From a checkpoint of a small mixture-of-experts model trained on Wikipedia: 368M tokens.
Below are experts of layer 2 (counted from 0) of a mixture-of-experts language model. Rows are named router (the router's row for the expert), gate (a neuron's input weights, with its number), up (a neuron's input weights, with its number) and show model dimensions 192-383. Each number is 200 + 30 x the weight over its row's rms, rounded and kept within 0 to 999.
After each expert's rows: a language model's description of what the expert responds to. This comes from a sample of Wikipedia text that the model never trained on.

# expert 18
router,192,230,187,167,167,220,208,161,225,190,167,227,184,185,191,180,211,185,157,211,188,171,216,180,193,191,215,221,199,186,185,228,216,162,239,197,178,180,156,206,187,158,222,202,218,234,207,145,187,210,200,157,173,201,192,192,164,208,262,211,197,245,155,228,159,191,227,196,186,211,160,221,199,228,222,201,181,227,154,212,206,214,204,231,173,176,201,168,159,198,186,197,199,170,227,200,143,217,244,200,176,171,173,209,135,214,227,267,232,188,196,143,165,210,207,189,225,215,224,196,248,197,170,219,233,222,186,215,220,158,201,178,209,183,227,184,241,217,170,159,198,159,219,174,208,231,269,160,236,163,238,226,205,171,222,143,227,218,206,169,148,188,244,226,130,238,201,173,150,242,175,221,168,201,136,165,188,165,185,197,191,148,181,238,179,206,257,195,224,189,219,243
gate2,166,212,176,201,159,232,203,232,176,294,230,158,186,157,134,191,209,211,202,203,165,205,217,218,192,216,146,248,178,127,148,191,260,194,172,187,228,199,192,231,169,188,192,234,181,217,265,223,206,155,180,209,171,248,200,215,173,251,241,260,213,177,131,210,205,159,230,184,230,232,180,193,154,208,171,208,232,139,195,229,144,266,235,225,224,184,211,182,159,202,223,202,179,197,195,214,206,137,167,202,239,186,147,180,212,205,196,195,155,199,184,184,124,128,162,192,170,169,177,172,189,170,173,193,178,234,287,212,180,166,201,188,185,169,150,183,251,212,185,172,182,214,226,196,231,204,181,209,215,224,216,213,182,243,244,204,231,238,231,233,198,208,173,172,194,221,180,185,184,220,169,216,193,134,222,180,157,173,198,234,185,197,220,153,193,189,204,227,211,246,174,160
up2,184,156,165,193,201,190,192,220,156,277,257,202,206,198,166,208,234,232,170,152,151,224,227,229,218,229,188,232,231,208,136,198,217,173,205,231,247,197,224,207,187,198,191,205,206,181,221,254,231,169,175,219,128,238,214,203,189,252,189,233,203,220,175,219,143,177,230,174,180,242,144,245,166,232,204,232,197,203,202,206,188,249,155,240,178,128,220,186,222,138,199,206,216,263,216,224,201,181,170,169,173,209,182,199,161,225,145,232,220,221,175,206,185,207,233,214,208,237,242,162,149,147,181,228,210,222,168,213,207,183,199,222,198,214,175,214,189,157,192,222,208,225,205,179,164,215,200,197,210,148,207,213,212,258,214,216,171,195,226,194,240,230,181,182,215,233,220,213,165,200,151,148,144,188,216,195,172,174,205,221,249,209,263,183,202,167,211,211,228,251,166,229
Numbers and auxiliary verbs. Multi-digit numbers and their digit groups in tables, vote counts and coordinates, such as 17,260 or 230 km, plus is, was, has, can.

# expert 9
router,145,226,235,213,174,178,163,219,267,236,227,202,188,227,140,223,198,183,152,204,162,213,191,226,198,250,154,149,211,223,212,235,211,221,202,241,167,174,194,198,246,202,212,227,159,194,187,197,194,244,259,180,228,222,211,270,194,170,150,214,210,174,237,175,221,205,178,201,238,189,205,156,253,221,158,178,149,206,253,185,222,215,210,125,169,227,192,219,186,203,202,211,205,166,199,162,225,246,93,242,181,228,207,189,181,202,138,172,175,169,196,191,238,213,221,232,200,245,232,165,232,164,224,174,152,196,221,223,224,186,202,205,170,163,227,255,245,216,230,171,221,143,221,184,187,237,193,184,218,190,212,203,264,226,215,215,192,217,258,191,176,215,163,193,194,159,251,168,251,167,206,163,214,180,203,225,220,133,222,160,177,223,207,142,237,241,220,152,179,180,198,226
gate0,214,175,236,190,201,127,185,259,195,169,196,187,197,190,176,177,198,172,194,208,152,179,241,215,246,195,167,191,199,202,210,161,230,193,210,170,224,192,214,222,247,221,232,207,161,200,191,174,181,193,196,209,173,197,181,201,208,175,212,166,227,231,154,199,145,240,230,175,202,168,173,238,141,220,257,197,201,240,198,196,203,134,210,197,189,236,205,190,194,165,177,197,162,188,190,182,198,170,202,249,199,136,196,207,260,190,201,238,253,172,201,201,173,216,176,234,180,195,224,237,177,212,187,157,184,190,158,224,222,148,275,177,197,232,180,191,180,134,207,213,159,177,190,228,220,211,160,175,164,210,257,213,179,241,209,176,222,196,189,177,219,188,240,221,228,142,205,177,205,173,269,240,193,219,219,187,210,188,181,159,192,234,222,136,242,196,207,248,182,197,172,235
up0,197,167,238,196,191,200,181,258,219,147,173,197,217,218,204,201,210,182,235,274,155,138,296,235,218,204,208,191,201,190,176,194,250,192,200,175,159,204,226,230,284,209,166,230,213,200,215,196,168,197,185,234,192,219,196,204,195,200,233,236,178,219,144,204,158,257,218,193,226,191,199,203,185,238,235,156,195,204,203,197,203,169,171,184,165,169,167,212,229,194,171,235,161,180,182,163,154,188,206,246,228,146,201,191,258,201,217,150,211,198,211,135,196,179,231,227,213,181,173,252,180,250,160,106,206,201,209,204,198,196,215,194,187,179,178,225,215,176,142,204,160,217,178,245,192,243,175,151,218,208,173,222,149,196,238,201,212,236,167,179,241,142,234,167,213,167,168,146,182,157,197,224,203,162,190,181,190,155,188,153,180,220,215,176,241,240,236,261,194,211,195,254
Clause-opening function words. Pronouns, relatives and conjunctions starting a new clause after a comma or period, such as which, who, they, where, having, the two.

# expert 29
router,224,168,188,169,183,201,177,209,166,177,228,190,213,180,200,175,218,232,180,186,189,190,228,188,145,211,176,219,187,155,246,178,154,161,231,210,217,169,173,166,195,172,201,225,160,184,157,253,229,177,211,188,163,202,192,163,173,220,213,190,153,145,215,201,182,177,175,204,145,202,168,180,174,187,204,141,252,178,184,180,182,204,155,148,215,239,262,208,170,183,169,208,204,168,192,168,227,224,196,188,222,215,208,191,251,209,141,192,209,117,225,199,235,173,189,177,226,203,184,191,191,165,206,243,210,181,213,147,210,232,259,144,189,202,215,181,182,262,207,239,209,210,216,208,197,207,269,217,166,167,242,209,187,163,205,214,179,214,175,211,220,242,158,205,232,199,267,188,234,158,232,206,172,187,195,227,243,247,189,188,201,245,223,245,118,217,185,197,168,193,172,192
gate1,143,197,194,180,228,201,189,191,176,206,170,173,189,199,201,218,263,179,251,195,193,153,166,231,198,188,157,213,200,185,208,177,207,183,173,274,177,219,259,219,250,154,201,194,176,224,176,212,176,243,201,226,238,230,210,131,189,253,206,130,139,189,163,219,199,221,225,262,194,197,249,247,193,189,196,183,172,164,197,227,166,215,165,190,165,236,203,211,199,159,230,206,164,204,207,206,180,227,239,118,211,171,256,196,240,189,190,252,186,207,231,165,177,142,155,225,154,212,226,175,196,190,262,160,245,261,206,171,124,240,232,229,212,201,209,230,180,204,237,181,226,188,228,117,191,219,276,224,224,207,212,202,184,202,202,225,234,225,142,233,197,235,207,232,178,207,214,261,175,182,226,204,194,201,229,228,190,226,210,190,224,218,224,251,219,270,220,210,220,207,171,227
up1,187,224,227,182,234,184,165,230,211,202,141,184,259,170,219,151,200,200,193,175,227,178,193,216,262,115,242,203,154,162,211,184,170,203,184,193,202,190,154,241,101,205,216,202,188,206,213,213,209,201,204,209,265,196,190,200,199,203,256,213,154,212,207,216,134,244,164,200,165,220,162,186,145,160,184,250,172,241,199,214,191,189,184,137,244,192,209,218,218,192,183,246,163,182,192,166,183,204,176,189,166,207,231,279,195,225,182,182,190,229,197,217,217,140,204,210,175,171,218,238,205,164,180,190,227,209,158,157,218,183,207,219,163,228,161,238,249,168,234,198,212,201,244,210,171,201,198,156,209,175,153,201,285,273,202,154,210,206,227,213,246,177,176,188,227,217,181,193,166,168,179,231,196,211,188,211,261,183,191,225,209,210,188,213,188,204,188,186,159,192,232,206
Table row ends, suffixes. Line breaks ending table rows in sports and list tables, plus word-final pieces like 's, -tion, -son.

# expert 16
router,209,183,220,214,194,194,248,261,267,184,204,230,223,144,246,207,237,244,195,222,179,239,147,194,215,239,243,163,166,160,245,215,205,214,201,204,245,197,199,186,169,237,157,220,170,190,223,201,208,244,230,226,241,173,212,254,191,213,141,188,235,213,218,192,169,186,202,212,216,246,118,219,176,148,226,232,211,227,164,190,255,191,176,240,143,224,184,170,166,187,183,224,214,163,191,224,147,175,216,125,186,190,191,165,164,203,173,248,187,246,223,208,193,196,198,170,151,207,175,141,279,201,199,160,223,176,140,183,206,192,182,168,179,185,183,185,187,216,207,290,223,194,191,208,198,180,236,256,201,186,225,192,220,230,210,147,179,166,239,206,233,264,187,242,217,190,180,193,221,155,161,228,254,214,186,217,184,274,220,189,227,164,213,167,171,226,177,196,188,206,209,205
gate0,159,192,136,147,213,190,193,202,265,202,162,234,208,168,173,193,247,169,186,191,187,154,195,175,226,198,163,189,234,203,218,190,219,298,188,192,219,199,175,190,168,177,181,237,222,208,193,268,220,226,153,182,229,233,213,259,128,180,233,203,166,268,151,211,214,258,201,232,221,252,178,178,233,170,182,250,213,164,184,202,185,216,156,221,177,236,173,217,220,179,236,244,186,195,183,185,192,151,174,187,213,160,202,187,223,211,243,210,214,224,218,188,176,237,230,205,203,214,195,183,242,143,206,188,214,165,201,226,212,289,277,199,231,257,180,184,158,168,222,235,218,191,269,186,169,206,197,182,244,186,182,161,253,147,198,160,187,217,251,181,196,237,203,217,220,228,183,238,229,208,148,214,206,163,143,218,190,220,162,223,201,176,187,194,182,191,266,224,168,189,174,149
up0,153,205,267,143,181,202,187,236,208,216,209,210,214,160,151,193,177,188,160,221,190,206,225,261,231,204,238,219,216,181,170,187,148,245,132,220,193,240,206,188,158,204,164,145,189,200,260,192,177,196,199,211,174,262,234,138,214,225,174,160,186,204,200,259,252,165,205,201,265,215,232,189,227,190,164,148,158,170,204,209,214,245,179,217,243,210,182,218,192,202,181,175,211,192,235,260,252,192,198,203,216,159,199,197,169,223,246,217,196,217,251,206,201,232,207,253,143,188,135,198,182,226,223,240,118,224,205,164,203,231,165,165,176,136,211,175,222,235,189,192,199,173,198,261,227,184,174,241,223,191,266,197,170,193,200,172,204,219,210,186,187,260,163,193,204,149,186,190,179,230,212,228,174,201,215,167,174,207,186,139,177,154,237,162,136,226,203,147,143,206,194,188
Infobox labels and colons. Colons after field labels in infoboxes (class:, Born:, Coordinates:), country codes like GBR, and to or for after verbs and nouns.

# expert 27
router,199,227,130,272,195,202,215,171,210,160,178,227,173,194,177,156,204,230,255,193,194,188,192,188,174,213,205,199,228,185,181,208,164,234,231,161,249,250,210,187,174,186,178,188,180,180,224,252,190,175,186,221,179,192,131,147,193,297,198,185,198,258,186,176,190,157,201,214,123,218,192,246,175,169,208,168,193,204,209,207,167,184,189,248,197,157,190,204,193,188,203,179,238,214,188,169,167,222,227,183,250,209,167,248,195,211,232,179,198,202,229,222,192,146,226,182,186,157,203,180,202,212,207,222,202,219,237,184,198,145,184,239,180,187,183,208,152,186,137,147,227,285,167,257,223,186,192,181,189,190,206,166,195,209,194,193,176,234,244,201,167,118,223,199,220,156,228,149,179,223,226,219,204,229,250,250,178,152,205,199,234,187,250,201,137,163,191,185,185,207,243,233
gate0,228,215,172,160,176,218,240,242,210,233,184,193,191,219,186,183,200,202,230,147,158,193,152,191,213,204,223,206,207,188,165,181,176,224,207,244,196,151,234,155,183,199,156,290,255,166,183,217,140,159,202,168,162,205,199,222,185,240,184,247,214,183,223,157,213,135,239,244,134,216,154,233,205,201,248,200,213,237,180,200,158,179,204,191,195,142,203,224,221,195,184,199,224,217,173,225,141,222,172,197,208,219,186,219,256,195,198,239,195,196,253,206,145,228,213,207,210,194,214,171,168,166,195,198,217,164,192,189,201,194,216,181,227,194,242,197,145,198,207,166,200,206,202,204,169,189,236,193,216,193,245,231,181,249,144,211,249,202,179,224,195,188,139,184,206,207,290,152,228,218,169,246,187,182,209,228,207,176,181,203,251,223,196,204,227,191,196,227,136,191,224,224
up0,207,150,225,182,193,184,221,201,197,230,260,165,237,177,280,213,176,147,123,233,207,195,241,259,171,148,211,201,209,216,228,263,181,169,195,170,212,209,164,207,228,260,204,211,225,219,201,186,214,227,228,199,198,177,238,118,258,178,208,182,209,151,231,201,227,142,220,158,212,193,195,188,153,219,204,207,224,242,193,188,213,221,228,122,245,222,215,162,174,234,208,153,185,251,207,186,235,210,146,183,147,168,158,200,161,163,182,249,234,189,172,196,158,197,230,166,218,195,202,248,180,185,227,200,157,224,158,183,195,172,155,192,194,192,202,181,194,202,226,222,195,178,193,210,255,213,213,239,196,174,191,232,265,186,216,203,187,226,161,168,213,201,182,176,183,140,166,273,203,202,215,179,188,169,207,191,204,270,227,235,192,228,195,208,177,217,167,240,213,257,110,172
Word endings, percentage decimals. Suffixes and final pieces like -ensis, -ization, -s, closing punctuation, and decimal percentage pieces such as .5% in election tables.

# expert 8
router,190,215,157,199,221,237,215,177,166,239,211,258,160,213,180,182,255,157,203,251,205,218,235,183,232,153,225,230,214,183,268,229,206,200,206,206,172,216,175,208,241,211,216,203,199,193,207,186,227,182,197,186,185,206,194,224,197,179,192,267,207,173,177,228,195,182,224,143,173,176,186,157,143,199,210,247,218,240,185,162,238,230,197,255,213,245,197,195,220,252,226,237,227,218,161,215,156,172,176,233,240,197,233,171,185,173,178,152,210,164,196,187,152,243,213,218,185,202,230,177,181,216,173,194,198,203,219,159,185,222,191,209,173,153,228,195,162,179,184,210,158,180,235,217,123,238,204,179,157,207,110,215,177,197,221,177,149,217,252,200,202,242,184,146,190,206,168,213,207,182,203,166,201,175,192,162,210,208,180,199,139,198,255,164,144,213,211,221,180,214,220,212
gate1,212,251,180,163,247,167,220,183,193,193,159,206,154,208,172,194,175,222,228,209,199,230,214,204,170,211,192,168,183,263,186,208,176,211,195,217,164,183,233,161,253,221,184,204,223,210,211,196,233,218,221,186,142,160,260,172,270,216,221,200,229,240,227,164,217,217,201,230,131,178,260,176,230,199,221,175,173,208,203,187,151,223,229,201,208,247,210,191,252,138,200,245,224,189,189,196,183,180,191,181,212,251,226,272,165,229,225,223,217,232,227,252,190,202,197,189,162,233,188,174,237,178,240,183,251,154,205,207,154,214,174,228,214,180,228,190,170,187,153,195,239,164,174,169,212,161,182,201,177,255,190,178,145,187,191,211,204,188,188,214,191,215,254,243,173,201,231,143,164,209,179,153,197,205,215,197,192,220,215,219,291,209,187,205,228,189,238,177,199,197,167,197
up1,234,232,201,157,213,198,199,229,172,166,176,251,156,241,165,143,160,226,206,220,172,222,224,163,178,230,228,198,178,249,212,205,192,191,212,162,135,204,201,207,185,221,165,221,193,275,186,166,220,184,223,217,147,173,294,201,184,215,221,212,197,204,176,195,216,162,179,241,144,109,224,177,224,179,281,219,167,221,198,192,179,210,204,207,229,238,206,175,274,168,179,205,216,172,207,220,156,215,204,178,213,231,243,214,197,206,180,187,214,200,237,184,160,205,186,147,206,205,187,206,244,158,217,183,280,172,239,209,158,231,138,253,130,176,268,164,192,177,190,218,210,151,182,172,183,229,226,209,169,243,193,150,132,217,172,208,186,217,201,201,188,233,224,223,171,202,207,210,198,162,184,201,166,200,217,190,210,254,211,204,176,233,164,205,209,170,240,170,223,166,208,201
Line breaks, headings. Line breaks between paragraphs, section heading markers == and ===, and hyphens or dashes in lists and compound words like So-Called.

# expert 1
router,193,184,185,213,195,205,300,182,163,217,171,181,243,193,209,176,209,178,146,173,159,212,197,171,251,223,204,257,216,194,192,209,218,218,263,219,198,159,181,179,179,219,250,183,239,163,206,226,184,175,277,182,178,190,202,164,187,171,121,185,220,262,213,214,167,174,157,160,166,178,207,208,228,200,238,205,216,184,187,139,168,222,201,182,201,132,231,176,180,224,206,229,236,171,210,244,213,203,199,177,200,219,188,186,218,167,222,181,152,234,205,217,206,220,199,152,221,228,175,147,237,211,200,213,178,196,197,113,133,206,212,174,183,200,198,194,188,186,198,141,182,246,175,204,225,232,193,208,190,232,193,186,168,217,186,157,164,203,233,216,162,215,226,217,183,172,241,212,218,222,195,278,228,229,195,202,242,230,189,182,243,180,198,184,194,137,166,235,185,181,218,207
gate1,226,167,182,238,187,184,211,108,148,231,182,165,178,202,203,153,214,139,141,156,279,228,193,225,208,187,223,150,203,291,161,215,211,223,193,285,235,214,216,165,211,217,224,252,220,190,161,227,258,174,208,142,186,208,221,209,241,144,232,171,218,201,225,244,214,208,215,202,236,203,222,190,224,220,196,206,219,206,226,193,188,208,189,187,210,185,198,233,207,193,228,226,210,209,188,237,227,185,212,190,196,148,179,197,158,200,280,181,139,170,178,188,228,145,244,203,168,192,222,197,187,217,252,205,243,201,241,252,209,194,153,225,228,205,201,241,211,185,210,174,189,187,205,204,210,222,243,241,189,225,187,230,237,179,162,176,248,209,223,228,200,176,213,194,187,209,181,163,214,209,170,231,191,208,188,183,203,211,191,188,224,178,162,202,238,177,165,222,189,229,215,151
up1,206,191,130,237,183,185,249,128,148,189,204,189,205,225,207,148,242,170,163,150,258,200,158,178,265,208,254,204,192,224,182,160,223,247,229,263,241,180,207,126,224,218,204,243,247,192,143,216,260,163,230,182,225,197,216,198,227,166,190,172,211,221,233,239,190,210,185,187,215,175,215,190,248,183,225,222,206,214,224,159,149,234,239,161,236,142,172,180,214,223,220,251,240,163,158,188,202,186,200,182,164,172,204,166,199,192,260,217,167,184,183,224,221,166,216,201,202,197,247,128,244,199,236,231,244,173,229,226,209,227,159,201,193,178,178,220,157,165,159,216,248,235,194,159,151,195,243,231,169,176,205,214,205,203,157,198,243,194,240,222,224,194,216,212,171,240,182,157,197,195,169,234,179,179,187,171,215,217,160,226,224,164,155,183,198,166,192,195,207,214,191,141
Plural and abstract nouns. Common nouns, often plurals, ending a noun phrase after his, their, two or of, such as years, members, seasons, stories, time.

# expert 2
router,192,223,254,206,238,186,171,184,214,186,216,196,210,180,144,154,203,212,227,200,199,251,216,184,216,242,221,185,225,130,209,144,175,176,183,206,162,258,205,174,226,208,136,191,205,245,192,169,179,229,155,172,147,181,170,214,196,241,132,162,209,158,200,228,259,246,138,202,253,190,281,181,152,184,183,204,229,160,150,201,257,192,196,206,134,198,194,153,238,237,171,243,220,213,215,247,276,205,227,197,175,152,196,197,187,229,245,220,149,186,180,224,224,207,187,231,183,213,198,210,228,200,192,257,206,213,185,192,179,219,192,206,170,122,169,242,210,207,215,220,180,217,173,181,234,165,142,206,202,180,202,196,228,218,204,200,178,176,232,230,186,241,208,179,166,185,235,186,213,216,193,181,171,227,201,217,169,223,215,165,175,226,113,178,207,220,242,196,218,178,182,147
gate0,193,218,201,144,242,242,226,270,139,219,204,156,205,168,219,186,233,171,176,227,181,184,141,189,168,194,206,268,208,177,185,209,217,167,169,227,194,186,187,201,216,224,215,200,179,203,219,218,177,141,182,199,176,231,207,222,194,201,196,206,222,208,207,171,205,162,229,159,215,138,134,167,201,216,192,211,191,219,194,222,157,204,188,195,212,189,205,264,165,212,205,183,200,208,221,219,204,125,232,180,212,224,199,208,242,197,158,233,205,227,263,193,207,234,259,201,173,198,201,181,164,213,184,160,185,252,201,190,201,199,209,175,187,265,195,258,163,173,202,225,215,174,250,245,264,195,186,193,180,234,203,175,213,191,202,274,173,209,194,206,197,229,146,168,203,189,246,192,242,186,190,158,193,198,202,113,217,228,192,181,214,114,246,161,208,203,157,213,198,197,206,192
up0,204,204,277,191,184,216,178,185,199,211,158,189,166,131,164,227,157,159,190,199,205,217,200,169,153,204,193,209,238,224,190,197,207,217,174,181,182,213,188,218,176,161,211,178,161,215,193,183,268,186,158,220,199,221,181,276,211,207,192,168,167,169,250,211,217,213,174,160,241,159,213,183,151,210,176,207,179,200,181,159,193,152,202,186,210,256,233,229,173,229,187,202,157,233,219,245,218,191,254,186,154,215,177,144,216,167,219,228,255,168,164,212,201,219,210,244,173,176,191,174,215,147,182,200,184,245,233,231,158,207,195,232,190,179,182,189,183,206,184,174,229,202,200,244,266,215,187,222,205,191,193,168,214,154,202,170,178,239,203,221,196,210,192,183,252,208,238,154,265,180,242,182,176,162,171,192,220,159,165,203,190,175,212,283,170,200,201,189,235,176,188,156
Capitalized name openings. First capital letter or piece of a proper name after a hyphen, quote or colon, such as Succeeded by P(ieter), S(yria), Label, Mount.

# expert 26
router,227,247,190,225,161,186,161,134,174,202,221,243,163,217,208,179,180,173,221,219,187,154,218,160,184,234,205,177,228,248,185,190,148,226,182,200,191,202,169,199,210,206,210,234,222,180,167,175,215,175,216,202,209,148,207,141,249,232,159,170,194,175,202,240,210,189,216,210,215,218,192,192,198,147,200,238,198,195,210,240,181,250,164,217,182,197,208,200,229,221,221,181,200,228,193,160,231,254,208,212,164,178,180,195,198,158,174,123,157,168,201,210,238,224,220,214,172,238,180,192,224,215,219,198,227,185,157,209,207,188,172,166,213,182,255,192,206,281,205,179,217,251,170,149,157,184,157,200,215,245,269,211,207,304,198,203,212,167,209,182,197,175,222,139,205,225,198,241,204,201,227,165,216,200,196,220,220,204,179,125,224,143,180,179,198,189,232,202,237,195,210,217
gate0,203,207,149,189,218,209,189,238,241,214,259,233,248,220,144,202,212,199,237,198,211,227,195,246,209,155,187,200,221,224,225,194,222,218,96,269,163,227,250,260,213,220,127,215,202,124,197,187,218,176,160,253,204,211,226,217,189,218,221,172,225,178,172,219,174,222,234,249,179,200,169,259,217,171,214,208,227,204,192,231,120,209,211,212,187,191,176,189,171,210,175,156,219,243,209,228,248,197,165,214,224,167,151,182,203,118,180,204,198,179,260,158,189,173,203,210,181,222,224,155,172,215,169,203,225,222,187,221,161,205,235,271,192,161,228,200,191,206,208,200,234,156,188,202,197,171,250,171,214,200,221,202,208,204,224,195,200,209,127,204,221,173,184,171,197,216,211,219,194,260,200,193,237,146,241,214,153,182,201,199,232,192,195,204,221,214,198,233,218,241,190,210
up0,191,151,268,227,247,198,234,173,189,229,201,169,193,177,211,213,184,186,167,197,164,165,235,203,223,227,206,150,154,221,196,221,187,187,221,157,219,210,173,186,242,215,229,230,184,248,220,195,176,248,161,176,198,217,199,203,212,218,216,178,186,207,246,182,174,234,191,143,223,234,211,189,195,223,232,229,146,177,176,176,241,167,174,177,145,198,160,216,217,213,223,214,168,190,191,187,170,154,203,191,210,164,229,236,164,217,201,220,175,177,189,270,203,245,204,230,168,174,186,217,244,179,254,201,217,177,181,197,257,231,210,176,173,263,160,217,194,175,251,208,177,252,218,246,216,261,163,165,139,154,175,161,152,219,177,258,202,140,268,204,190,161,195,248,163,219,107,157,208,173,235,173,221,256,197,172,181,206,223,163,169,223,204,201,162,145,214,128,204,165,261,166
Table cells, section words. Table pipes, spaces and numbers in statistics and election tables, section words like See also, History, and word-ending pieces like Locat-ed.

# expert 3
router,199,177,276,235,239,235,226,182,192,220,192,204,224,205,236,185,215,177,188,216,211,224,166,246,230,240,216,222,196,145,221,194,206,179,218,233,155,136,248,214,172,162,213,141,183,214,239,184,210,164,207,159,237,209,206,221,177,189,190,196,281,179,137,210,210,200,243,158,266,207,205,192,240,221,156,254,231,229,193,172,179,234,175,226,198,176,197,168,178,210,181,209,203,218,236,198,211,219,186,167,230,220,201,151,207,150,213,182,190,215,206,238,159,172,215,179,184,195,200,216,184,304,198,174,166,248,199,179,234,164,160,238,232,209,165,189,221,229,223,190,169,210,219,290,218,230,227,188,191,215,172,190,183,208,237,178,229,230,165,181,223,178,211,194,148,219,157,136,153,182,221,203,194,219,188,202,181,153,170,238,248,161,232,153,198,180,143,207,189,203,229,237
gate2,180,143,222,212,217,151,193,161,199,217,188,198,216,154,172,269,216,191,220,191,160,199,216,249,199,158,159,178,140,257,176,252,232,197,191,210,174,231,163,224,174,215,226,221,192,211,196,221,184,216,191,216,148,173,171,235,216,178,219,226,228,217,237,133,193,208,209,240,147,201,232,254,224,187,240,192,228,155,213,209,152,168,157,233,157,161,198,190,218,203,204,221,188,211,163,207,164,152,171,273,226,191,199,210,216,240,191,222,166,228,233,197,164,222,179,168,149,194,161,163,227,175,224,211,237,206,214,201,224,205,223,175,204,233,255,241,186,232,242,199,207,162,203,205,236,210,232,205,242,249,226,226,165,180,193,221,223,184,254,238,169,222,147,225,191,198,162,218,196,230,185,222,223,214,238,190,221,209,190,159,181,213,198,189,234,191,208,243,216,215,178,176
up2,143,159,263,242,223,214,252,200,188,221,162,230,182,221,212,198,193,208,182,194,170,179,226,176,211,124,207,169,157,186,211,161,183,230,248,236,173,180,198,225,168,185,221,230,223,195,204,203,177,204,240,214,219,152,177,216,126,120,214,219,234,178,187,151,184,197,243,212,153,200,209,251,212,187,217,227,231,210,197,193,143,268,176,267,178,180,204,220,242,203,247,215,245,208,207,164,145,173,172,223,273,219,241,155,222,175,214,224,262,216,206,174,208,206,207,154,176,186,172,176,215,182,256,185,205,209,230,186,206,200,170,204,170,263,225,235,156,241,178,220,221,174,239,220,165,234,253,233,207,230,181,268,188,171,212,182,142,239,228,194,233,246,217,146,191,206,190,162,211,246,199,197,191,219,248,196,209,174,179,219,179,195,198,180,248,214,185,156,214,180,228,179
Opening parentheses, row breaks. Opening parentheses after titles or names, such as (DPG or (2000, plus table pipes and line breaks ending list or table entries.

# expert 5
router,163,209,196,226,240,206,213,220,225,185,165,225,211,161,217,191,175,209,192,217,173,195,200,234,257,217,186,150,205,228,235,227,207,186,186,218,196,193,159,186,133,231,184,212,250,135,258,213,164,173,205,206,190,214,181,193,159,150,260,193,186,167,217,136,156,270,233,216,174,143,191,218,240,161,155,236,194,238,177,194,193,181,197,178,164,170,166,162,187,200,246,225,204,215,221,174,164,223,183,173,197,204,189,163,240,164,239,175,206,179,233,170,205,190,165,249,182,187,169,173,170,219,206,198,230,211,241,140,227,224,144,222,172,206,235,237,207,213,204,213,175,240,277,215,107,188,268,257,184,234,208,195,190,217,203,226,179,192,221,230,221,149,215,167,219,205,213,212,255,226,229,210,199,216,209,199,232,180,190,195,233,170,160,236,179,261,243,219,197,163,202,165
gate2,217,191,247,175,238,176,182,224,209,233,210,247,162,136,165,199,188,206,232,215,154,260,227,186,151,198,210,180,201,220,208,219,131,179,206,234,208,175,206,159,232,187,175,193,216,151,202,201,193,174,171,197,196,203,206,164,231,197,186,214,213,251,209,172,193,249,197,175,211,186,187,199,208,220,143,256,177,259,204,201,189,209,213,210,217,171,268,309,204,162,231,208,126,232,196,228,189,163,194,153,199,190,185,176,219,204,225,254,237,239,265,162,187,248,197,191,181,208,176,178,203,225,279,167,239,227,181,150,189,260,164,193,211,219,205,233,187,224,211,199,204,159,143,165,208,100,214,165,192,195,193,212,214,217,197,259,161,172,243,188,129,192,163,261,244,221,225,150,198,201,182,234,192,207,228,227,204,209,186,199,217,221,248,235,167,218,188,195,225,151,192,198
up2,202,224,191,207,184,198,217,171,152,177,191,187,216,218,187,233,212,219,207,193,242,164,119,183,211,225,202,215,193,144,181,180,184,218,202,190,199,211,211,161,209,260,243,173,226,238,210,196,167,256,225,190,205,173,187,186,200,176,228,204,225,134,241,185,220,209,212,210,200,256,191,177,121,193,207,180,200,184,211,235,213,202,222,176,222,187,134,125,202,257,195,194,243,212,216,229,205,216,179,232,179,206,219,212,189,231,157,149,200,193,164,176,246,174,176,186,180,208,233,189,212,195,184,213,159,104,216,197,157,224,175,209,190,179,116,185,248,195,174,244,176,240,207,155,200,259,185,209,189,200,187,225,141,212,186,223,238,258,231,222,210,220,223,198,203,204,239,260,186,226,239,160,150,188,174,174,195,209,218,204,161,197,181,171,164,217,245,216,222,213,214,174
Predicate verbs, cell ends. Past-participle predicate verbs like found, awarded, described, listed, plus table pipes, line breaks and semicolons closing items in lists.

# expert 11
router,206,201,210,212,236,171,179,285,219,219,187,126,209,234,214,185,204,224,209,222,136,189,202,158,216,237,184,189,172,202,163,195,193,227,244,226,198,197,256,199,244,179,178,212,186,213,113,172,226,180,158,181,232,159,191,200,217,231,172,165,208,205,224,285,214,231,194,191,161,205,226,157,243,244,187,176,209,216,127,185,158,236,223,206,219,274,172,233,150,172,235,186,160,229,217,150,195,231,220,180,169,210,228,195,175,193,207,182,203,158,246,223,210,225,194,217,182,186,214,193,246,195,230,233,138,224,242,232,198,210,152,174,234,200,135,186,211,230,205,150,149,154,188,188,191,238,222,172,201,206,192,213,193,226,207,191,183,210,194,187,198,198,188,213,190,178,267,201,253,222,216,178,195,152,224,190,213,157,237,205,196,196,176,159,198,107,179,196,179,136,230,206
gate0,243,152,229,162,205,170,231,202,113,190,243,248,220,166,202,197,198,142,214,196,125,223,223,208,177,225,233,192,221,278,193,166,233,141,220,206,200,207,221,240,232,246,189,187,219,197,234,189,165,229,194,230,221,278,257,187,247,217,149,193,222,202,203,197,188,202,207,177,189,193,196,143,198,187,218,213,209,166,177,171,198,201,182,194,227,208,217,145,182,244,199,177,187,189,266,188,255,193,188,215,232,225,137,233,201,182,235,161,166,222,173,196,219,148,194,263,214,226,184,208,197,164,204,161,217,176,197,224,201,215,196,203,232,229,201,148,241,207,175,165,170,122,187,246,173,190,156,209,174,223,226,177,232,234,172,242,184,164,234,207,196,229,162,190,207,159,202,227,229,154,231,175,164,203,222,116,225,198,211,157,219,159,200,185,176,198,181,232,209,207,233,217
up0,257,227,215,204,190,148,216,206,131,178,218,248,171,182,162,188,163,199,228,225,124,194,227,190,178,239,250,194,210,240,204,153,191,181,210,178,205,245,214,214,198,198,190,190,211,249,190,174,199,192,194,201,220,261,247,172,257,226,178,182,155,213,181,184,207,222,183,227,188,210,174,141,238,237,239,225,225,138,163,156,246,222,225,197,230,215,198,118,155,222,197,189,227,175,205,209,213,210,189,196,202,168,180,203,222,233,272,187,164,204,197,198,228,176,224,230,240,197,199,206,232,150,142,190,190,203,188,218,180,242,175,162,228,226,174,142,256,198,204,178,179,167,186,211,176,228,200,187,163,205,234,128,180,207,197,188,196,160,225,189,188,179,218,243,171,156,227,228,218,179,206,170,146,170,194,104,201,211,199,180,178,196,164,186,164,150,195,197,228,173,200,251
Numbers and counts. Numerals in table cells and scores, such as 3 or 2.3 km, plus of in four out of five, No., and Species.